config = dict(
    n_layer=14,
    d_model=256,
    n_experts=32,
    experts_per_token=4,
    d_expert=256,
    d_shared_expert=0,
    activation='squared_leaky_relu',
    moe_layers=[0, 1, 2, 3, 4, 5, 6, 7, 8, 9, 10, 11, 12, 13],
    router_score='softmax',
    normalize_top_k=False,
    routed_scale=3.43,
    balance_loss=0.0147,
    balance_bias=False,
    router_cosine_scale=14.0,
    init_std_router=0.00748,
    lr_router=0.00103,
    vocab_size=16384,
    norm='rmsnorm',
    norm_eps=1e-06,
    tie_embeddings=False,
    optimizer='muon_variant',
    lr=0.00926,
    beta1=0.95,
    grad_clip=1.0,
    batch_tokens=262144,
    seq_len=1024,
    train_tokens=806300000,
    steps=3076,
    dataset='wikipedia_en',
)
Below are experts of layer 8 (counted from 0) of a mixture-of-experts language model. Rows are named router (the router's row for the expert) and show model dimensions 0-127. Each number is 128 + 24 x the weight over its row's rms, rounded and kept within 0 to 255.
After each expert's rows: "comes before" lists some tokens at least twice as common just after its tokens as in all text. This comes from a sample of Wikipedia text that the model never trained on. Tokens count by the router's weight.

# expert 27
router [165 150 115 131 101 133 164 150 145  93  99 130 142  92 142 124 129 153 145  93 122 119 127  94 139 111 136 114 119 127 131 127 116 105 150 163 140  89 125 115 112 110 121 113 154 142 121 151  97 143 145 161 114 106 132 125 145 143  91 142 166 163 128  94 113 134 114 117 176 183 122 137  81  96 155 122 101  80 130 124 133 132 133 138 156 131 131 118 134 136 121 139 134 138 110  82 101 104 148 100 153 151 147 102 158 137 161 132 126 137 102 136 154 149 152 169  91 111 131 105 123 151 118 128 145 125 158 117]
comes before: "| ", "- ", "|", "; ", "–", "|---|---|---|"

# expert 30
router [ 98 155 219 133 106  97 115 131 109 140 105 100 125 108 121 141 103 113  92 141 151 157 116 120 138  93 147 128 148 127 167 118 131 102 124 103 125 166  97 148 125 116 135 111 131 128  93 115 161 161 122 101 145 126 176 137  94 106 146 136  96 110 108 124 129 147 149  93 106 142 124 120 119 112 122 145 129 130 135 109 128 120 168 126 166 155 126 134 138 153 170 136 146 169 169 181 159 123 172  94 112 116  96 118 114 124  91 108 154 133 104 142 143 108 101 145 101  76 181 133 108 144 109 135 151 146 142 126]
comes before: "0", "5", "8", "9", "4", "6"

# expert 9
router [137 171 110 133 130 142 129 129 133 112 200 136 153 168 177  95 116 129 139 157 123 126 113  95 110 109 107 146 117 141 126 111 109 126 105 131  98 126  83 135 149 136 129 132  95  97 158 102 132  74 125 147 176 110 137 157 122 153 127 158  81 120 100 122 126 125  94 141 141  96 158 135 114 115 126 114 147 101 163  89 114 140 132 135 148 117  56 112 111 111 179 131  98 114 125 151 124 119 108 174  85 132  99 152 102 148 113 141  68 139 171 103 126 134 187 119 116 142 120 137 168 137 195 117 152 116 119 133]
comes before: "the ", "200", "201", "199", "198", "197"

# expert 21
router [125 143 129 102 103 108 123 142 146 116 114 196 140 135 103 119 119 183 121 120 135 125 122 111  85 127 161 119 136  99 121 123 129 136 101 129 117  99  63 146 113 142 107  94  56 105 100  77 141 101 111  72 138 138 122 147 109 115 141  74 114 113 154 107  91 170 105 148  78 140 125 124 123 108  97 153 136 139 143 166 134 136 161 140 110 168  75 110 127 106 131 147 114 148 112 162  96 122 149 137 133 170 102 161  87 110 114 135  82 138 150 141 112  84  86 154 154 146 102  76 139 105 154 140 125 125 142 129]
comes before: ", ", ". ", ".", "'", "\n", "-"

# expert 16
router [128 147 144 145 118 154 126 145 128 156 101 129 143 106  99 128 110 130 116 171 157 131 164 150 105 104 133 190 159 179 178  93 130 117 118 105 122 122 127 131 122 107 173  88 168 102  96 171 131 119 102 117 109 107 140  89  92 115 140 144 155 135  93 111 104 112 182 122 129 139 129 151 116 126 107 162 172 130 155 110 115 124 122 138 135 144 107 128  97 153 117 139 129 159 188 112 160 158 148 151  91 130 105 108 142 111  85 143 113  94 130 132 135 126 122 106 134  86 132 113 128 122 128 152 140 133 109 125]
comes before: "0 ", "1 ", "2 ", "3 ", " ", "1"

# expert 22
router [126 126 111 128 133 182 161  79 100 155  65 152 141 122 111 167 163 108 113 133 119 124 130 101 135 129 193  96 156 111 121 110 122 138 184 126 142 108 106 133  76 118 150 103 134 144 132 140 139 171 149  78  82 134 131 129 138 172 139 148 148 110 134 169 140 122 163 112 135  92 136  99 144  98 111  86 117 141 115 105 128  92 125 158 101  96 123 135 104 112 144 118  62 136 161 148 102 110  99  88 149 132 121 103 107 113 165 135 129 119 130 147 109 135 105 129 117 149 129  81 141  89 142 147 142 120 126 113]
comes before: "\n", "\n\n", "s ", ": ", "- ", "\n  "

# expert 28
router [150  86 101 171 132 148 134 135 143 105 125 127 111  89 153 119 117 106 115 113 121 131 108 138 129 119 136 155  90 114 103 138 144 109 151 149 112 133 155 104 170 138  92 165  96 133 102 130 109 113  99 160 131 118 118 149 159 157 140 142 135 110 111 104 106 126  93 118 115 135 149  84 119 141 114 164 133 125 149 133 117 123 150 115 109 117 122 109 189 127 143 119 147 138 146 146 160 105  89 151 125  94 100 154 143 139  96 138 135 161 140  92 128  88 132 141 113 167 114 118  95 101  96  81 122 149 116 110]
comes before: "the ", "a ", "to ", "his ", "their ", "its "

# expert 1
router [ 90 145  81 140 148 146 122 114 149 156 169 138 122 131 127 102 111  96 130 140 109 146 128 156 144 121 102 171 108  93 135 147 125 119 167 171 111 179 132 129 156 131 124 124 143  57 112 147 147 133 136 161 142 122 122 117 134  84 127 133 128 123 117 154 165 128 165  81 151 106 145 118 160 203 172 142 105 108 158 114 113 112 119 144 130 115 133 133 151 178 155 109 124 136 123 130 152 108 112 133 133 155 115 184 137 102 147 159 118 160 111 146 192 137 125  74 123 131 107 118 152 104 136 112  93 152 116 178]
comes before: "the ", "a ", "his ", "born ", "was ", "he "

# expert 11
router [ 98 105 124 164 136 165 183 119 159 128 116 127 122 158 102 119 138 123 149 101 123 151 109 122 152 188 146 146 146 156 115 102 116 134 155 188 105 108 117 166 161 135 105 135 146 120 122 144 169 130 132 152 135 129 100 108 135 118 166  88 171 130 125 136 151 129 187 100 184 140 123 126 113 136 155 162 118 129 118 119 112 100 112 127 118 120 168 162 142 144 102 121 110 110 132 109 145 140 129 152 154 127 158 129 128 110 116 140 140 122 129 121 126 126 130 128 137 127 126 128 126 139 163 120 142 106 117 166]
comes before: "and ", "the ", "was ", "which ", "but ", "he "

# expert 15
router [155 102 145 146 107 155 130 121 134 109 144 103 100 125 141 132 122 140  91 107 103 109 146 114 133 125 122 145 108 129  84 161 130 170 171 153  93 167 144 108 172 143 113 153 111 124 147 144 119 104  79 124 146 124 106 122 125 130 144 111 146 163 114  98 140  97  93  78 158 147 130  92 106 117 124 155 157 123 135 139 120 133  96 135 148 118 145 146 144 104 131 189 122 104 118 156 142 124 112  99 117 137  93 198 126  96 145 131 124 147 133  97 125 113  96 132 109 154 118 108 117 125 137 111 162 114 118  99]
comes before: "the ", "a ", "to ", "be ", "that ", "not "